{
  "hidden_size": 160,
  "n_experts": 256,
  "d_shared_expert": 64,
  "router_score": "softmax",
  "normalize_top_k": true,
  "balance_bias": true,
  "shared_expert_gate": true,
  "vocab_size": 8192,
  "norm_eps": 1e-05,
  "tie_word_embeddings": "early",
  "optimizer": "adamw",
  "dataset": "wikipedia_en"
}
Below are experts of layer 2 (counted from 0) of a mixture-of-experts language model. Rows are named down (a neuron's output weights, with its number) and show model dimensions 0-159. Each number is 128 + 32 x the weight over its row's rms, rounded and kept within 0 to 255. Numbers have three digits each.
Before each expert's rows: a language model's description of what the expert responds to. This comes from a sample of Wikipedia text that the model never trained on.

# expert 54
It responds to: Mid-word consonant fragments
down0:125114156095161190154112158087142079088146155118116131079102137143146170113128134131162151144117109132128136092174168092097077175107136026115129102101129173083127082159162114180130191113141156142133109159146079103144160084114141140152095156156165130067134188116098021113112052084194096192143139140118134178156137128143103151136121129090131131115091159099111118144180122169094094110134134130124081090150116130095154162110109147102154062121124123066107146102140134169098097100179185

# expert 22
It responds to: Past-tense main verbs
down0:165101086113090169160118152137155128138152202167178090122125104145158167134190165053135173158188159096115130135124080139104116141158110175109119140158123189158172111043166125184136112168102185067146163152108075139114101107163195116172121126104184147141160106181173134114124125166095083078084098116062124165135096134215105122133122120105127145137110120120121127175144151139103102135134100107142123121098141109119095125134103104074120104139111140123135067155110151098211143107077148

# expert 29
It responds to: Verbs and auxiliaries
down0:127127150150127117133184102078136105126158105182225086149083128118095116044167089111139117127118137193121136106097154163096100083131133176081129082111134126148091129124183158135153127151113133116138160129103091061191160116140170067150101160119130144177124149128084114196097146104126124171169127199126105122156168139141133101166166072138164151122137086131162133130138055157140185096127133119162194111086153163111164092116124163072186169115181115130118154116094136153082088142125094

# expert 13
It responds to: Mid-word fragments
down0:148106127114136113163104122168133111129078111055137125094112127178097105141169125142076156115132177121104097151077188116112141070100149176096125092135153124154132129130188202103162170160083165078081096146040108113119094155106156097094078139122101138174146141156124108136160101128118106085150071118143137108091160136136153116138150069104129194177136153055145130155104099079165183138122116132182127113061107116168147163101134097090110097164184079159141180142068135130083146160148141

# expert 28
It responds to: Vowel-final foreign endings
down0:097082123146164082107182188186097098185150107186136093136138081083088167125092140116128105112116156157072097182168149129084130112095108101145113115157190062063163126084076104149126131140152134161129140061210158111148135131089095084172116133132085119134146131079104106143120122112127062156087132129097128124145152126128126083161083092150108145115102129179083144123124162151181154133080137157192102094093157143167062130130152154130166111059146160123125144092154148166063123140120122

# expert 49
It responds to: Year digits
down0:083169123131177112096125100081115121186110113150085142115084160147148121097116109155183067144128119106146153142119163121146052040039170139104146125147145108119195170138192102131177094128155075139127162076161126147117120135096165147159090138156119142164148092108200139130083131152092079157179119114186095175111128086174063126138140099156155129131117088141129120112169084118162133091170123156149113120112064164197129082103097164131126131172158175130105131117117137121123111187154098

# expert 2
It responds to: Later year and number digits
down0:084115063128072108160066150139097118123105124132071123120185168189082120057165130130156148138116139129159194109093128095187127138138087191153161195096113112105103177135119129112140118124106123113088169214168115162112164104160101109136109132136099137107163095162186189090127108150168107141148088113070123101140133169152099133083112091144162045116160111132159116110133179153142139145079105180107108108144090155173104138160086199119142118121147092120104162092109149160122181167115139

# expert 45
It responds to: Digits in codes
down0:099155115110137070161170092077073121148105162154076151169089191134160148103092160141136095104113127129143162148096149083167153094140135122149082138191141152168139075105206119153070097125165153141123121139150080148098096150146170107176116073157111118125088158041176111107114154166100089108173071131144143135141104151160088188170136119059173137088092109142094141106115115172099135142143129060152154106137080117161125155121152118140138116164162121155086122147192140181179122130179156